Below are experts of layer 2 (counted from 0) of a mixture-of-experts language model. Rows are named router (the router's row for the expert), up (a neuron's input weights, with its number) and show model dimensions 240-319. Each number is 500 + 50 x the weight over its row's rms, rounded and kept within 0 to 999. Numbers have three digits each.
Before each expert's rows: "mostly gets" lists some tokens that are sent to it at least half of the time. This comes from a sample of Wikipedia text that the model never trained on.

# expert 3
mostly gets: "–", " 199", " \"", " 198", " 197", " Mar"
router:567512505522428542509461441484549502535496442438482473517534457514483461621440470486471480567531564576515451536537592473557468541509420456493528504517508449503526506539491516561475506494497512451443462461559562441502516441491417432540534539
up0:614463513459485571458411514455486473550577443508512564542502467492465492537523541429579434565483476513490469502544425497491529477594509513521550513501518441477408543509521451441575464493530556460469678547513491504446519567515526526453509434
up1:496535525449565512516525570402521490521477505552595530555498486477383564459517537574474504539473391545465615508428484427507562506482518566513549551536586518465585520551455548509480448458620414478514537516486446512513437577616406559458494500
up2:518428450529477465546521527465459462488528480553465530487550520489419484537496539473566369393466460467447512531356460556456509480508595506518469477471417508451521449507596556478548474501499504493439480513532545538470537536348534515536578520
up3:477488495471486506560520517496496460572474423490477478550509538537472560433474429453564531419473478532456484527582513414568527494432477470434457510449555613482485540443533543507484469590496497520474636580513426524521471539513523517490509453
up4:403451455500522456405487523523435521572454494477496449470453480509508495502504464432501494564419493471570485532409521436491565435519553494451483516418527473470435505505446551499443525547515414542517510548547489496477474499545385433519465500
up5:567525513443435453483561563496444640630521535547542453486557575480479501532523498482479551564562470525534482495532543485442484558486582492494465500557496506534527481523467447381462491605509447540484542492529529532515550568494456540626514442
up6:498505413555448548517514536544454518506449488473527584547417456434490503524506483455451527619472495505438448537519582435473468479529451480540546512478574475548483452477558428450479443423544463538552544573426573468533397532460554505536438543
up7:512449482499472519524504488490487481403482483458374578435571485431429550404560501483584450576598539517483478499415483467486529553443506603543482396496453538496430413607411545486492481536476492484459520536480487452535517512457548523499393530
up8:516434519581559563437507489512552537456462478509519488541507526491434469527544539497585461536454535431542548597554552433504536524494540555521495498537534623548528473542539488513428507471539518511492425547420562517434489541476464466500490478
up9:523504445437486589528539556413436489527519552546586476540535458463569524533528539528572552468540490557505565462481463507545597496483522573580371447410500496496492507511501518493483512546491381494542589441491538466512479562586575445499518533
up10:565499497496524520526384535442567510505587507555508478546472443606518440502512499510429494554472451443523566489466546508449540547474578480455464481490423523533456504557494603510459525497542508467572505521499467503567484541604535474379478538
up11:512543536473493515537480568546492587551525501567516373555483450535474511553535525466573542500503542457530621483473515431396448534473544621496513519499456499557565495535496499517419493527472531505541510569525434531491442454477489462456489543
up12:578554449518456506405381462496537465501472516574590470470483503526558491476509468512581424519482592566610499495341492508553388454484516533510478519495560551487467522448531545541530481539506440488491460561509448417434539516491522535532455447
up13:470465434555563511496410516480488570540487475445459434503513485570510613516420494484480575643482489572599569409524546505536507425481465544581475492523493390561487551391540469486485429613498541499482484540474442359463507508413535568575571496
up14:509440486536539428402424564444445474513424511439476462499488525471579472423400533453487522518406453511536458500484418583492497567505524460527514480520507483443475493540465487547487475482498514539520461489543511432424475564545525389489506582
up15:511449446436514514472461437533458456489415484547485557503491497479536479551486516543529455577465546551441526504491549569535470530342521458562492471531476473571551472342546539486372520464494524558577509535516496473519494505562430586531417548
up16:476446459447552504495506532450486480502426448515480534580492464538568418562519459492456507500545490494484444553564557384512487478538504555487486477493494472425434476524558477572511458583571514525454544443488455526536582551459503379504499525
up17:636475456540500494528473506551517547434482463491486461482553438380538461621482506546491482536564536443537497432502428504498523500483501559438512552487378511459492557479483535468508390519651434469496437633461549566492600524533514469515445453
up18:482522422439425441497555562482478510540508451581449494531486544548511556536507472470439463554499497469459602405459458468467540427506416505452504473444530495525463484596500388431429406602573502590492490435435557476526460465550482433436563529
up19:518536455458560439584507519427520646475478528493454483502554552474453596484536535486613491461473516545519479464364487471479511490568507548446503488401622523496540502543471540463415493519558546504432529489576529561412482460498463477485483562
up20:444471444487513547455514558561565434605561528518491503520477490569521473495475554557528488478508477509463554532567546556456458489485550630453506500490528474527458501451497442470513493523513625529407467485567513429450555562559499616496438512
up21:500547450483579489579471466453572579507364496389555510477493496546539615539533564509509409471534453426592440453457505536474587541493490574532547484444549520419517507481562564392487503462452606478504604542526544484499488515390513484561477495
up22:504456603525485456565519467470587529446470560494529483500558575487453576546451451406481497490537475409455473492516396427456466428566481462528517466493502455472505546461483505513561494500464462465467400415471459389530508505509516498586488458
up23:516433449461561536517455459505581491418501437553512433495514505543479527519439508385507500504473526394586543553494456462482560446499546538492528497489526462477536418581423451469476443549573485522431417526535502501448451470475522558490555416
up24:416500498432466499501538546510484586532444567557553454465458481580547466409499457431543509498476503414545508444508467523584513449585583572429467427348430500417460508440497509458444462569517544472509427384479509553555373535487498520471500389
up25:515449427445499500488488505537453528486486548518509534482483520593484504399473442530462461455533501419561508589424494453427524533495473539599499530495499578504517508409498567521503431441647491540480479425471513483545489508593425476476515488
up26:439445457554581435486606461521489473479500408510501448546408546362532456452525487544452481584457461501529480453489488435512480498408518512484451481450546526440426529498588441522441574414489392492525529474538499534538500494561528525431504470
up27:519438488496522494493416515490508545575510554466512457516516522584475525529478490463493449548495409571542552509449429559525534508431407561548517474501514497508548432499542475512465390577513428449426529419575574519597541581670514396500409483
up28:564465465531573464475462493525531538471484480522471485488511515495515492386504485453454613536379555545513465455531499449526388446517513562545485429448498452538546531584577499542504467654469482482390553518560523525455448554480500444458489446
up29:540599498498572456441519502481491571510436524464576410472501488497569464541506515485560562534460467448404515515494572478536454515501504499523422411537487490479502499490461439427524495524533506425452461491436472425457489601551489579515419463
up30:388482506425521589485516518465523570520480571535430439464445472523447564513478457506522469529539512549383563509492465469489538515433506599407498474450519469500561481497520438458578454417589477489562523461488507525501468492517531501631435543
up31:463540478534482542549480551523485482544561484463472444507473475458512447460516538454521477585448472484517460504473565462455473461421479558510515507523487538415501523463383520487470479505515497396474578437450515385507477487470480533512436469
up32:521539483521483571532582609453474467466540553501492612490619587524444566542450491472544520539514491487443568471584600471516553485423501477569526452510497491452539539464470462447446543551544554495492420480577410546547557468452542531571503529
up33:466499542474510491344469568531434454583512418521556470413602552590543584423505506406531353568440539484453497533528551548411512543538492523481495376441440454424589497458539535454568543528511462513569485410553461522576482548623511418498458464
up34:477506466429428472424405523537459455466582427498550597496435602579465468553534532461527509443391441468485511466539510515528471464500478539553508487519452443540459454610609568457530466464490474487555567549509539479579456522489498482478509447
up35:507421465526461469579482476539504510492483396525510405481440613508358490499588456535539435476461498538524452510548505520536441518508485510461593603468511438460534445428577492496543453529479515577403530498569476464513514461476545517532369492
up36:581450508511493454607616510449474459548556506434580507518565512475456470517469494401511422575513587605484521450579526526513507450490478529477473599489511450464536458430569550522510507448527574552500593457534426447366440447527493549474392494
up37:463471514490517592455441575493395561475495588572547443466408530448400513452538473438453531450574533443543414544589475512551587518478507460598487565507470487516476487465463589534415484488457541455486501596532552434510573512498504568448525503
up38:479375507563590572488484399580502436504533469490619482513402558488589421554452484429509502482581442560532505504491506505416573499466457546477459469470544425487614377460436483402588492553596520577489508566451418434420485499577478447524550505
up39:457427432440499482441417512506508477646512502509535462435586495545546495527440442520492508421532538507511529564433471481549499432560579473524448440519461618519615479459521571475472462516527473518447491474489499533473419458514490572546469526
up40:428544421496498587492463593537588553397454444493426463489571540510424518506528437534448519498498471424428580447468478495581456462421539539503478374562557522392420426416534525528499441476501497532490572503551523536523390473530513492568514543
up41:516526499464462565493515478603476485555456489501492416465495613460436502482506529507540405516443399549450506439577558491425548462571535524447429484555478518452484530625497517558429488409482559562457386383617454476522461555464502505506536515
up42:597451455508497530494444529495556526542512477584544572510497494473599455514486502555527400406389511485444432477388459409455434560517481487556517502416565436554544546478561462512467450602478528511532520474464421513499537540518478573464430450
up43:563498441579539543575397600486528570504476492463576518535550455474508482551511411475513483436490582482521621425511421606527489488503546532551464417522556444576511414404533469559463573554560459416435420581429477539508572463532516483519578527
up44:574474458520486606555502537485515460446515549488522386436532580564300489556539512466546478503452489399500436449518529510538485475423499582532434399457498401421481463510494538470455484546579529510483472578434497498500499573504490456486463477
up45:557470432594546491555525543473512549491442591471515441543377517500486525510515428415426406459425532525622450501532475471412450549428463450459461519529431528573447552455560551454452528562532544566531501486485513470579429450514542438463600459
up46:412560498434481433477616499611498524415484425524500430466504430546531579484448504475551474470487358546481435470534430526463500531368528468450520511508392486537515478513484444540456456507497507533471500555450481545473435500553483401519536490
up47:515424427373529431551489520457442538498572547504561479540483611538544424434469538585491498539489505461534601463476549500496449545497433536501534566391453495540503503510508469461481477374536436548526470616534476465515483483441542409487493491
up48:482489445465554603469552531528500593489413492504437563527561462556487494516523471475488634518456467515539498584406558452480504506422487610571473502473463504516355472401458512479488501491403548467567485376525491456543494469474510566530532442
up49:513458535489483507476526491586522643449495476459547555459586534492488485535534589512483589541491485503573515567463506555504553536476512506546498414508517554512467529436464487508508425459560493520470621551444481539418485494477448497455547442
up50:556553508527492448488559519533495586448450591560481512528483504448509436543598464409499432530459458418532519544523575548458519470458503538476485499441455586527519421485493372530441464468572458543430528516544451497412532421548584500495461471
up51:543508443468509514637483504517478516499525555546495445522549616481486537440486604554537517574450506514434497451512507436494502501515533541536453474440497509485401505522508526449379463424552543530579525452432542448502563477544451424433433497
up52:549520476475488553508509471468468458416499460574537570513507561549521462559477565494527521520530508530672485453615527456477534517530542474548497501483506553462552452401439543533487482460490542530511443495494495570519492555621595520536493512
up53:462550493481547394468474532516488492556475493429547542526517559517469545507465448458514444566519471470564444594527480498579558391500489445482464520467491472493486438522498425500553510436424461508512533515496548473439435496471601438506533520
up54:480506571487466528489481579466539474456453415455472459524560465522417543514474544580527476524486527467554484452519549466483510422449550477470467480475523531549651398478485456457493482552515543488540457416513582459471549531583585477482469447
up55:484487493521490490526487491540510541520510452586553497471482506512467460573572504513519353542550447567444440489499429424526488516515527510479412528444431538511461550533434452535541492576450510586522463480510448492534505486494511482503567462
up56:497488420533528493561523545457541455483590546457516436513495498517559510420469589460592517464483334524523606571537487504413538523457614532468515477510530546464543530543593474531476455482453512490563526533496506408474498501532532533544441474
up57:538483505504426578485494434468527380506473486525469475496504559500482467497507475499520549516496491483569505503483487511450453444450493574410467484506492472496444401592587497404477417532447518490573408555534491590426378491557503438590570598
up58:509461568418556500541585438518509536435443446512508416558511505495468370550539537562500473483496489496508527488467460498552553479435564517505477454483482530576444558573466506452443444526502518473511513393502460410481459539457552505628516647
up59:481486512451519471604589560527494484451465493551422475478336433431481603484472488409467461552453407498507385407517509578491410527573479559523514436435454441473449475478544495475570441547569470511489521543515392377442515561463476480484418505
up60:515484496423494577429427471554462514493490479475498458458527506578513530549475484541565480427469487573539539476589563444475487590440450500495456450451391552536439542477512420487475463523633460523607473414462580483464480456473520505475460528
up61:560491441577503524506514517417391513571595491472429574455383499615494530538503541480560600447456553494555487524482472449491592407536503528453628453531467509503538478507472525479497539525465443570455550471513499365544473498478551519549540486
up62:575410482460565536428479503500495479498507441480544532493486419558477491459534535408413543440486507498476465421489491552564480490507455540445557521542486615459426532455400534492494584469623592508592501500519525437585536507472590491436484500
up63:418528428505471438534559539476431510422568461405562510545519546514421452464411463519462472502520522557543504494441506484484638438437544580502501504528433529571437391588476550499521562506505468528556510530603493519557412483525432491594449460
up64:460505485461552474474548514450526443494514518548473486458450529604436457558584588549589495574496462418529515551558504447492521559529537427484513514460590452474526537483499434514542525559535481551544510567518512516538420539591523527477588468
up65:473547431485479493536575484519583507428472555596518512531551466530494465487528486532577406433431528407501588439552455511469497509486467551572439475439541470558499440500416504473488575522522436569473469519420564503485475532482562451489477446
up66:491529520453467516498575535496408568483480495480604501519417576589479494423536413461454514493507486583581569428472476557602502503402553438579514473562542461458535493489514521522522551472504551499501497501575549494402502578525481523459450470
up67:545461513483483445511425473493407566543400563406445575539484550432365450412540540498503484513464545424345478557533491439454538504364477489474512504448594504431494527467555520516575459539571525614552556534558442503379526451442489461390493461
up68:523458497528474561521499550580414570512463447516497523441505483487523514504457496503604452521454510535535480488485556553405525482460551533501537578526440431507445434496482504536577443619491451544514490552510448471530482564531534464623510440
up69:546462516541527550478486472467533563455412576495491510482512515459523553563515474430550493476446457494584586528511498462523496570488507555539553469503422503471444445552541412442460533399477386555559510547487539439461439584500581455481485445
up70:483500503558453508398507522492452499509532479530580493545436527460582438491513440494636544510554486455448493461541490465511529578506554484476629463514495532472403452576424475450441444511516451384576454604537462518518382518503569552395506494
up71:516560565452538498563535523502486525423463460504573478545484498528554554462528550633471465419504459481576509420550536508489489481523522470628580456520460414450453531397571528530452476514546499547448492563488446487457430492547465451512434527
up72:623445425573537600442466507546504553552526555556517538463513510551378480523509466452461496434477510502601471442533406490476461496467546453494440462493534450481533515407484456443530430551511377569471610476489508538497399486485504488554458500
up73:536511480423531588444483534504526509455464575489507471434559531448437502466466520503555572526465421493475465464487489528456559561484516537516491466494491488462520579481545517489524513523372556536453492542519480530477446546540525556397528599
up74:497507443461589505525451507521516566499473580492525544535533498593523480532473495502493487512444477535550467435520500510508517487467463525583508509488485508485543459406415447546478455493495551503597496500499591498487503454508467540510491485
up75:430519499573538574452483468558489550474507498545647565517588478495497548424574462501444463511475427566413556442506446489406488497407530462537519465373532469497425512492452508421477519507472493602421378546542444480553504493519547510563546458
up76:413503502488483463503394557417494498443510444513494468388508544516525517470434524445516521478452565482520553487521514399478539461470453529420495508531424547548515404429479489460494423469521446545440557472470536460493466501536473522501584522
up77:469477502558528475508498458525533502492472575610484456465478465480412466511454481412463467394357556462529462355444533457491582493512463563539584491510578590432472557471551454382519484466456514442469487502521440541517519536520524524495475488
up78:507426468537516416472498479504460436481475576575494485528426501491525519477445594516515503535600487457457429386524471461501472453433441551579497505430408547483512340485529579523536415590455530564571498546530638418541535425478495463531489589
up79:539570466408557492511409537500493575438473494560486531502454457474478523538449515393529562488521543529506485603516474478458493519459538501476366513470484466476405526486548458577493550472556598521466443550496522597479452535566450491569518406
up80:463461449565435513459542494555460533461496561480463482404582538586505568547548392522461542510543447515465510529529447458544418522550474500506519587498469409458452500619465491488487510475606508473520441589569406427495554499522557475459429545
up81:537453488485554554470519559531427503536489555525600535462433497514476544521434567498525424602434599449506544572557482561543438434407525618442452482452484433464447595557512608448591543542597563503426520522550563537508518466589493373510486493
up82:534410476532547525549464529493431499446501562501438458470488539553572549523558416432528456571528474465506410439543600471478583564520596463458490439530531494530441520475504556552430389489529365501482407535486414441401482498496419417543426514
up83:414520419540498510511530424492522509510419511586513484460532578470503482488590499500533477509531607477591480509563464523519591586488454508454524477372427438493439466519533433492476516513522472526499480535558433482478558500509418532476501582
up84:498491455453579455492476460495483492588465568499460470477621505483393543475499482541526429517516544461529552473479513593457458502422530558436550614510527473438429399487450438498494486537518410472520465522599491557491485624494484536453624464
up85:468381413539467601559493523610528494513472558628499447507515524443539554586480565463465601545490525519412485530446490561549517513541440509485436518489476593436415536474483393518446579549553429540564494509563486524525538518495485460387555564
up86:518422514507517571539517548566492571514607519531512490546502526522472538459496540485500480517419552455494608486591419455523491592546494593487595564456598607485507456527424457640529432489462548412513491451532424523512418542492475530542495529
up87:550536438531561472453563539504478472483483503492490578493465511460439505473532455478547488518578501513504462507443479486478521560460493533470544407502577572580468504410525458452550395564443571450531475501419477489506485525548591422402530447
up88:440417469414494388401493472473535547422500619537420506562531538438528559510453497462540449438497517510492596424497536533538467524432438495419512539471461561525596551517495471522446475455420496515487435484471479460567457533526456541481573495
up89:433499535478414537475522457535522552515537475517453476451531501457465537428584506455399395445449588550510625502539598468600460469486520553467549466425530497501477568458396448469475457572534503523510512465548552454492419480547480522531564473
up90:649478455451536428494457546509446524526427503560483406469556444448444438514531477475566383598502533572593572451495518466500538466494490521464479505510536497572533510515515569558557512435478526547546423557563489519567502564451524520601523412
up91:611480586464501500544537545574527580428456521501517550495508555519517498431491494523508407532461559463449592512542539521550548517466524481486487474487523496479474571575564508505488409554471438466476566511522437399485509461562587489519598556
up92:607522541483492478488479475487474503532377473515511442436571454391452546550475578453542492448545431523505523530503444506487540513527464473495427452475479516425472530512558519615463509522510431458520525564494509500563464471503456517612496469
up93:522487505499542490491501409473457556486546541508426504469509506583512476518542556424490483553528543556463516516514481440395423474525483494566542522489498524501452478451594427361500590444485526519515526510402506447433493585506519521608523577
up94:516478497595551559522511564537531483436515490518434485514513403521502522523507537492537464594436522493510549462447494551505524429406549394492493519496495541491517557535512504508512438532522525439523508591566482460520460517495481490487440564
up95:477543505505432456473504526474448504511623490576577524471588457425484446473534460462458505542468458513518449557439510618609470508574550567494516486482559484481487507503477505568455475505485480616506510503481484538513447502423530481497565526
up96:390516442486408491503477507557493371593511484460576434547501595467507548547459539513502508473500511463577540526486521531489569473482456413468489458464538527451437487459470508489561406487421480478423512436495391468560561445514549574539524415
up97:466425470484516560546546575530544571490486483440483510415430529582473431463502480508532525502531587535458453429535467545513392535497520477624367527464495525466542405554509400565475465540490422525531533449483552514566479434529429537475440630
up98:469491513526588386534526532577616448454554507493578416506490533532496452490525518448598543506459540519476437543477510498453537465423529549515518541530470447456475547468545479543495461487467412534476540497572380492550459542442467503452514563
up99:509372522505506593506642576520495524439452502524595509505476482504477578488507628430521511521425433486544509514458564486481473498496521599492544528431467480515418445435524450500489470551573482563522426503481478550518457483519457529537539561
up100:534453473467469417339558521502525597443504467474463548488440613489560449528624533543559504610483430517513564523478540499447566569569489542432476512482460527464514560534434537550517487512493535479515545472501518580562539474543588526539412505
up101:484441441487524457461453578538410530428428507480563509502588488491382503498439508527559479508447471545486532524486488507515483477528521543549502501450541423539511500661576450508515541425432460422563466498509452423487545470570509545542564605
up102:500595451506580559571566441517499532548466535407435474438503548441516429463509508536623570610508493577465461533434427495436471476538594552581528506548433471543553430482537434459563476506535493459406562468548429569669507498504554467496610501
up103:562484422483489484612480508604447517504603492494548423463513500498500512441512571428441420581439562439517503575480471480438523477483497475583480516424440535393467574570343455516582494503547484430438415577451568502493436485553518554541458521
up104:509452452475454534494605550453538508432490610407562439528487641501635544515525508513495475487411506489461513516451468485583534464495551505436490493490563506522408467543529492484498510543547507569562478570359477555542469515522472504563516423
up105:549496481486546548482455532583536557569444540496521450450494463489515540515530554434483419513480540565461495462525579435558489591517559461521584452484469516594480530570384533505504491503462456607401552452457532487504482539542582423561465540
up106:440521462601457525482456571477610606462531519487547552499483521437461537493554539555564509559475489472501437392506458548511503582532521532594553503498539468483507511401470558479518526609581504524550477545467496515511525477529447468555505544
up107:416458519566524492550427432505548543416467526495466515381521574468545551568434518471575468481420413474488557477526471456532440535473570460573490535478566464487453409500522458570478526516533492473502609415477572485522528550575567556506466466
up108:467539602490558423491518501576501468404549499544617547546519533572452499513510544474421488527537472502490512419507495511505567446504572457541415459516579533464521539468362459452427504523591534496515479535552476514415538501438547421554484485
up109:511504474468510564454507521522575571491510470555458574519512506448467552480419487450438399496539535549481525473488475493525409608495533457364503499484548472560429530514562498457493541523464496556571580542530543398515518473528578493430454455
up110:479511528546408546506547426538398513597551573446457423532517421495470525363433583492558476578460468448510503391471423388468501542457527467514537475510534497534386438433544477562420449569430405585511426469537440492496448549573473471465505388
up111:562467529465587465504498562476405422518492563482463386462497467397466557483470469552520419528466485504567613531546467472502415470413517520543493476553562464526540544477523463468520513472573498513533443487496457494514526545490352486477590577
up112:510426484499452461436564467519588491525447538513522451472598482476404448506412537465494540573478450401571458462411495495517470569548498492544457573563424448492509527546506486546444426486625572540521554462479503524505501426505545499511435482
up113:584488461471496473497456484508517586501545482496445525532573467495541556496533451543472488450484439573482507468551507501541518483407545542403481531430520509418402422461471465455442472473494560498465490619529537491534524490531490429567539477
up114:512577493510572450428453545559533489537464550506466553536458605566465522492512492509520485558488416468547441440512494435501511509459474541641592466494504463516465549520444439489551501533584519516541503502542496568465459473545490570482581556
up115:500465481483578478424525555414515533439536589553513469489528576567451561559452541465471449435517449564490526532557475493563471469580511519510484447505480480504452452467615459476483481572523520543493495518470498517507538483436508477526578468
up116:498539530591549527466490505466497520464419561538483562537538385469581466566490579516599455386460547534548494524602589592520536466498493503517459491552441504475434494528522514502426456546506515515493571445523475501585452562515541485473382532
up117:552519413437475505469467598594472467522382443554593521467434493466497483509515571502506494454467477480595512452496447506507428505451641556457546508523443548418543464554600475488575589490557486491543494409438458465508464548468502492446528459
up118:561514496542466579495598505473531496545426564543482509529469585410402533452574509400480505527493512499448502448440479453534462451440515519431471492437493480496536452579480446581559533592522558433541501663470530500447473639593486455551466606
up119:515464546555557526562534523534486502523466486571573537340549539535468464483527579501440475522421420469483543559461545507480532486473496417526520490455502533547463603513515512501396431541437509390651384506499550487390573550515507441499448563
up120:469447461450505570382546458517537543553503628480532404487456447494495606448519515466510432415548401491483405495548530446481561462423529534529486492617554520496507486436476457421527430483532468359439528537409579597465500448474574486415546477
up121:603567493496542546474547505459521561434569516530488390559514523616552545466465503565509459507366555418514534512456503499504471522488487515531481572526407449521483453453462365551405432537551478484528572475536484443551554540497554438549477565
up122:468448529538429491407617528530482559557465548433548424476513490536492503505528482595564457482363548551465446511457418524450509510527527498467413415435491530390490426497583487533373454473525528596516445545503453472431477594536564478524561498
up123:495404473436407564451492462497481533509495545476481537458582510494614465558486464482473502573508488488475532514496491394458547414521522533608517561423520543549524420510587573519611522499477536488462513514575462426415520515579517515438523559
up124:587470398505447472431460577548556548514540535503481530556496514458603478476504544546500425517515388534439548485500584465475560512469523451520503492422496477514403511413464497605427502516479514491568535472478399630479459481513468471530521543
up125:510478447466549490500539479551523466465426462492447462458464524605582599484499470487523502482524561524568577464496583512424519539551448579439452470501559501499481484478474422562504435489445432482577497582637575479439459453539465432462522476
up126:549451456518559516500494467476522530478527507467526421498403536540489501477507561478540486567533514476521533502556505507490518453514502455503442418519668440506472468491531403519517510441469460501531484396546517495560530571518471443606488433
up127:510524514501534434477512514477548439468518605577544480348417464410511495565420566460426467576486502446500574456532495504412532508525412494513464548545452476484556499447533571559523483480610532530534448592444488540502458528506551507453573485
up128:504498464439491473466481576500564501357491511572487495544453488507543495477552507545449375478444491506456488436500526528522516422579539429556498507535472488535446443511582458430501540511485465436421505469559527504467489584497491548506554458
up129:500494507532492602414506586586564542454504576487520468531566501426461518439417482572445503482533455409635416445449510511480436355508491527411556401488487559550459502504504439466551539456532482493529483600522414549444505514621587595574459560
up130:538444494496475506540541572505589515480482386465399445419472484495539504470629450431492493531452486475452553487487482536488471397550510572452503476502523548531507444387397536490496399432541499526490456542411501517457452572633492453419458476
up131:513460489512576486425557474510459464433513526493372446491461542416584524379443438426503525518486539534509456569529526519497572506422556485496484545500573502538479530393503523459467483542610501528437465450533499544481525515480433473600485564
up132:560455520434571449561504508474551542530427479515461558491505579452536497455478573549513494455458430507557508566512491511441478402501543579535570420472512572446421554473501437478466510559576575471497466498469451549459453486610608521493463494
up133:498541563565484494516467610504513568548529427463405498470595489496574481535569433437559498486512568479521452445479465530441477512442489565446416514450506530475495530495406471426509535559492424542574584492543574554403561535501511579525496586
up134:480429486472500578578506435516510605500500519518472483485438593433486529438455516480537436473485501486521541463486549473472476442475564476547536423494524472547526530476589446573510367540484422520546550548463526504534484552520522544536404553
up135:487487512625454478553478541491499531531461598560587512456354432560458523520460574452534504542431463550437469551400529465566520450487534554525438520535475500443524537489441425533488532488567482478467495514535557579397544480581484558483400388
up136:475458414518507518516535486631517511457535477460488476463414483525465566560484466508581538485445502421497521605525520455444470501538564554524421477483557530466556476450478494504442501544551430534542527537481571400563477521539451446539371485
up137:459400474541568495495437558492525470536475565437418545553521463499446472458553571561443471586448511479528498494438524569496578513546544546568473445520365492485573463575459449455434428485494446593524430500514512421557457527510504442474533440
up138:565425399433492490418548498475502585518484497497569560481489556404438563631556500522534510438442539462456446468536462463497537458540450503512445522531475550538475487522479537528497491452596498550486411477488442474456506511459457436475476553
up139:548502451510506469541500524531528504466563553496463538495517474444465486459581532501470425571568445545581548433540455443540577415548453534506537432564511579396484484460612537524548566466427507567446470477396500482454384483519618501516517509
up140:506433532559496379542488460530513502437478535527589577472481457590511505418533488521583548398546554588461537514440491486429528343486578556467565397420558500447502529528507551500555531495552411578560477488576522456582507507419549560389463446
up141:533542445470557576469444421525578510420504498515547482471466451594416500455487531433482546457566484594466509499496458461508531535445471477487446485504533592398551445563526517439376467519536383506559520434485377506446499508481504546530586495
up142:524481431483465499552491520500543455495473455519537503452453468519510535554532440481452601391390500566466582448465552562505535493436502506553616387580479509499473479465525479480519502491566410513523479523587485549444547509543568433573503460
up143:491486537488464497464532541519440520506513404562504445469608482474535570472453531512535523547542560520487543524456536460576496467460500500628486496572489565439484457483570475486455449551542563477537376518442506516532432480552455495532568507
up144:630509475440475518412531524518644490499451463447541586479438593555474515532404554457489498479435511496452478450469486512467527344471526445471405462496497478516476394469471468442552505472458444444507478502527507423492427557467528447452448450
up145:441478430488606450578516470532487474416435524520535421521545492595532535453582490426511542478570482549542589486520503511498489429544544506531494526492462477452349423558516450519506474558393553581517469538492387524488472455589510550553375462
up146:519438433514534445573572522483566602550548530464453463487466557513450503536529524412475506513464499481536465482442518461547454549456513502441563414458501525549511435540596457529479538497535486481529415480586476577509482594527513494570527405
up147:539502550523555406518541445518549525484421553508583517444481490504446541482497458402605426484528490456477525494432506497584542530448429542515642439411399486438464469469486514500489488554562553560606512452475442541531528520554542410474460513
up148:491458440463504645475501430529514550543581494447525551495439563503431608522573568484506477616441484488591526436524507539562472562409425517538519513537523564469495456524524576532371505479529458612536547490527445498491516597539586468516456565
up149:520467416411580501516505529486503457485511498457616494400493612531568476464539430541510491532460530483414527413473469433465493570514585486498469507470539590466487489500457426456524535589366506516516503440494536478561482490534538532526471466
up150:480489391514463481531496559495478490473409551512587537460465485517495517408471489416516438477457541483531611510553489550423551535554470589505547460544466554431544487479474444389466545523462494496527480487454497442486514563595423501526471485
up151:516486426554481442396461529536549476429526433625436465494441500530489586414492558465511458463553554407504501428490426524562603535542485476496436489479463376594483536472560502511503544509519431411585512410462439542452446502506516547468501488
up152:478469462473516572539510468673527477524442576547459451442483531571491461500513503491480495494506441555483545446594571449492417500457422541565482436459477526491458523530495476458498530551532473545486495565552533470460510607499509432488467463
up153:488437397473571445506572457523517548453543493475454520492461405474444439510526491530528541475484561531501559393446469343579538522387537541483532505489475415394499471545552579478454498557534433483509456492415455499400543514532481468481490579
up154:520456536468474515595366519535570483574513536537640408545457580537526493477471491504566517492487535540503465601436510458455437527535447553471502418629434445520420575498438478467366529635507560506496471510423514519446475429473470449527512559
up155:487507451439575537511514556508468462504474507491483542487499504466459531553503567541517579503468461414413597436527405488583514531504426482510529457489445513502483460433465556456502366524431495517504505479523527608453534582479496575569448450
up156:548513425446532544480480554466507541502484591400466522473554512426514455504423485461429577544455572495458528495543583537577457437572569546388531562444480491435451481457551482532487454547562437585515540499494494497445486512513553526493519525
up157:485425567509485390512461514485451423470456517545542616530507434568515583501441504478512526474554435597479584485531550480468434458465497569382496475498507395592504459475540494562504498475469509555423576527485476547529422509610615529512513618
up158:535535529484556597541555540488572470440464575575523399439447489426382467560567534471480513481480536581488466529559518511402490456481553564510562415399566419474469447491480431496467463570499429570509490419515567531546478484429506522513463446
up159:501486508526570463470550480448488530586476568507521583488504511547449496438538501620441547550514494429551555558573510541481526533504479461464474545533381477444534476551427483437543533562496388517424470540349433466508504565444452525450498522
up160:588473486413506402535508484570446590475507451547452445502507485461505589478551454438564471457475502531485575443513581531451452562473463471532457464503483433545566485514501434402547490506484470429572524471482417456547467418478477569470523563
up161:408475555442480518494557476470497578490549491538576425472524454492593563556539451544498477444440500518444524418496552433532544558589471576515580494565538492412553455496478590461534491571470488571528500534436494512538467590456546553458581491
up162:517438472466534585510445565519571561524418449541423493588430472551555549502499464479513396544466547435496450559536487489530484421500458536550492524553573501455444485516427536517447413564469549564488447542399462598539583480543479511586545431
up163:376479501469436578462466459456501598430432471496547463506414460494369533501450512508498465531465582509471495513450623536482522473490537490492441446472491600515542484541529496421544480527495467494572534501458463465502488580566383549491570562
up164:389465443379518529543563513621526539486552417528545517570508418498420484454432439549557451478529573536512451504588494599537541435521468514478469472377495390465555488468468469493488416543575488482491557488406490472527514594567500479471532390
up165:528464558443474563494507532466571506572508526541594549483479494434555637544613524525481563486506432548469450437596503533522487414434522538528385542445448541480545527549581485444369462489539432543558486507609494475507497486486496502542507515
up166:456476477514515505416610477501550419511459541502452463521530536507457575462491509447451543551475571619599599480470438502427431489484515456508404441418557539467494451449489517574452452458547549524452555534423591520437537524494513630512535551
up167:484552511500478544422449523559413444553423453502533513534503468535501518593539540567455469631480539439536404500590501494544517543544458491533542393445590600470550498566589459482623515476468463541490467430490440508532467468496461518517475484